{"num_hidden_layers": 9, "hidden_size": 320, "n_experts": 8, "experts_per_token": 2, "d_expert": 384, "d_shared_expert": 0, "hidden_act": "swiglu", "moe_layers": [0, 1, 2, 3, 4, 5, 6, 7, 8], "router_score": "sigmoid", "normalize_top_k": true, "routed_scale": 1.5, "balance_loss": 0.00303, "balance_bias": false, "router_bias": true, "init_std_router": 0.0063, "lr_router": 0.00072, "num_attention_heads": 5, "num_key_value_heads": 5, "head_dim": 64, "vocab_size": 32768, "norm": "rmsnorm", "norm_place": "pre", "norm_eps": 1e-05, "positions": "rope", "rope_theta": 10000.0, "rope_fraction": 1.0, "qk_norm": false, "attn_scale": 0.125, "tie_word_embeddings": false, "parallel_block": false, "init": "trunc", "init_std_qkv": 0.0261, "init_std_o": 0.0, "init_std_up": 0.0261, "init_std_down": 0.0, "init_mimetic": 0.7, "optimizer": "muon_variant", "learning_rate": 0.00711, "lr_mult_qkv": 0.4, "lr_mult_o": 4.0, "beta1": 0.9, "lr_head": 0.00789, "max_grad_norm": 2.0, "warmup_steps": 200, "schedule": "wsd", "decay_fraction": 0.738, "decay_shape": "sqrt", "final_lr_fraction": 0.0, "batch_tokens": [32768, 65536, 98304], "max_seq_len": 256, "doc_mask": true, "train_tokens": 644100000, "max_steps": 10144, "dataset": "wikipedia_en"}
Below are experts of layer 5 (counted from 0) of a mixture-of-experts language model. Rows are named router (the router's row for the expert), down (a neuron's output weights, with its number) and show model dimensions 160-199. Each number is 128 + 32 x the weight over its row's rms, rounded and kept within 0 to 255. Numbers have three digits each.
Before each expert's rows: "raises" lists some tokens whose logits its average output raises strongly, later layers aside. This comes from a sample of Wikipedia text that the model never trained on.

# expert 7
raises: ",", ".", "c", "\n", "N", " in"
router:111102110128071120167108136128152100083102079114110138157115168103095074144120060091140157124061130121101098126131143152
down0:097104092080165151109105111154084149157131125139136082101149128134165130128128111126120096163068077118125130101145141132
down1:166119132098142086162148094097173130116168121094105085128110160127119131108107134093044096129231138087201106129145115136
down2:058163147140141116124081168089120104077120107152152135128124112129136188099102121135182109127145137173110123120172074125
down3:143134138132109118138106084120156122132119118152209130137135099116130177179129097137156094115147183130152136127107154154
down4:156185177113136091154128114107115159081152142093132154139117181101108093171101059122143171170087145117113118098152164154
down5:136181128112149126126078101139122116121124108162160103092178156113047110106103164145164143093148081217093119082133125077
down6:143188127090159094091126123150135136112159099166170152136158146172096153193176167149047149142178149066104136142067107146
down7:132094182129030126188200139180085100176135110095079085120102139148090129153121128110157109137127107127148180126124119087
down8:136132121111165111163147139118176105143173088080136166081173156140139123192124170143131160122086118157117088130122137121
down9:169125188129145144133155197122162149106097135150127138103083132149127175140091066143142161082134159129107094089095165096
down10:129107182118147102084127173101123126128249105106183092175133108104178117171164105131154132096148136138075101114123080103
down11:111163096052174108144110109121166128104131116127180142104155128127116104125161102135094107134139114158107139124146107154
down12:094135119151059127155131143102158167102176093153084115160146162119176136124130123210104101079121170151097109208119109167
down13:177146145104089125122090074075121134126174087155135102163149102095142195073103119103116135144094068144134087150194164177
down14:095147095099078170188117098120111074086108133132187091165080090164103170154092161117077159124156089146171118138147120100
down15:123088095139125150147173081151158147117125132113154090147159121159199142067130090127171141108069129129145124070118130139
down16:132183138099121105092140089170090155131076134099096103089074092086197168203086118109116130193082083107163114138134083130
down17:131142042119127054164142135104074117138109102139078147170067136099129173165129089173122112102107121184108103155158221146

# expert 5
raises: "\n", "|", "===", " The", "-", "=="
router:146152127072056130067189186086111112095106101121115096155109120141140106132166157135150138197104101159093107049102135154
down0:145128126099123212074084159123140112109143077140131129133099172110127139121119152117111097152118114118107093153094136067
down1:135157126146151132116154127148175119115119101119075158101116157118140124132103112107135137123179163072090131102126065091
down2:137198107107016127078147136091118104091151118137120092155135172165016165151106135077168078119104110141077113139109117119
down3:116135154056131119151155106110147144152120113130078111132165201132116154167129123100135137153140139143123135173127069138
down4:177134155074093131042072125202118127121142151042061172119149087134103104122152103120120080119113154127155085166123082118
down5:125128104135101105103131104148095129135114107168101168134137115131178125160142131126139074119116150164155176121149154137
down6:205117139113168143111153084105173140144187150125085227146140101173106170177113133138133140145125179092168191118175095146
down7:144079129095121153080112203199098138128199102095194137098145136144111198137134093084076092158131096112107095123151098135
down8:132156093064145098075184120091155170109108175129168094137153111166134132148124205166099174135125068153152130136132071124
down9:102123111099209146133161120089166163137153151193147169179121082119142104071124171138129129104125143149177147074085136110
down10:120118114127174136084057145090115170172118111111110077135176136136129145154178129144130136121091138109095100098153100085
down11:164089139132103180102146148088065119069147149161156193136162113112110140090039116075139182101191140060105092101184100133
down12:094078158142031171138140104127150110113145145152120106090064146110126134145122121087061129115069116118201121108183116151
down13:149111139106068132138129148162091119122125117131092124110132129165123121138131142057095123150123129189153183172133076126
down14:102144215129089117113040135142150146120127147211164127154119154087120156124145130127088092185092150128130140159144152108
down15:136101164121191150150068105099106171106170154140168058189164154084087131161124139170107125085135128104154109125128106114
down16:149151112158183188152182123151078094177068200125107147058133081165127075155119124107189115082082148156086131230147152105
down17:142077087149127082103112111159083137154123126097098115107068202145140152141127157080165117149102167125133045188093120084

# expert 1
raises: ",", ".", " and", "\n", " (", " in"
router:160106093151107106146087144101152136103144173119098100115162183125102069135123079098107122131141119146106128106153145133
down0:145149138165127158119089113113121160119156151097122150152130099058093137075172160165154101010113133165148150119110163120
down1:147077143137198160088061136170169132064167127149118133113177126134145158106121135071104160178135099148149110138101111095
down2:055172146126107136117129215145120110175105122145168116138127128094119143136140107146136186149178141159199164169087082070
down3:103095158059083120084110067121089139143105170123105172086101054097049109188131128154088117137134163073167129144113091148
down4:143152109124112180150089162167118166155161137140140120111063136110166138183089171190100149123127103146165169124119084121
down5:125105148127138196110081094117130141131096123089177121123165163086187095127118110154174091125131140123082151147182132086
down6:096131148153141093109176129145107105071101092172118116126155142146147155174144104160118150121121116038155118102149137135
down7:159124079134000131167123129157105110124113161155143110082072090120160122181146118158112138171127140122096114127117119149
down8:187131118147164147101163179091120153121124087124115068083082175137090144088108115090118143099105112120086196198176096137
down9:153098188161204160189080078056127195041100134130112111151131067156108131110083137107121110097109146100044142066128102038
down10:138096107117174095125149118138075109154146114166173145145117121119153097095092098125131146160145087167112113105150169149
down11:117127147096151109130097162103169142126119132115097079102115136109158118156125152101122099109181168061179157115153176058
down12:171132131113082095111146103163124156138130096096129089141128093146145156099146145099096136151083142125156116101140169039
down13:149064137160255150099192147075128112123108144121160099096163144150141190096106110161115098083109131105067092136149095135
down14:087135162141197136163123115126165168107154073169166119076152146116088135133181122096139102124124135076128163066141151106
down15:129106209107062141142035124144147133104127134182175149172097162101086144093137126129113187114149132119116141132064147156
down16:146161130124139046100124164105196097150133090114122135097080160111143120095116107083136182130098106127112153153202093137
down17:126100158163229181068149127178150152137142146148161087135105116135119116138139121100121123149129126089128080140122155073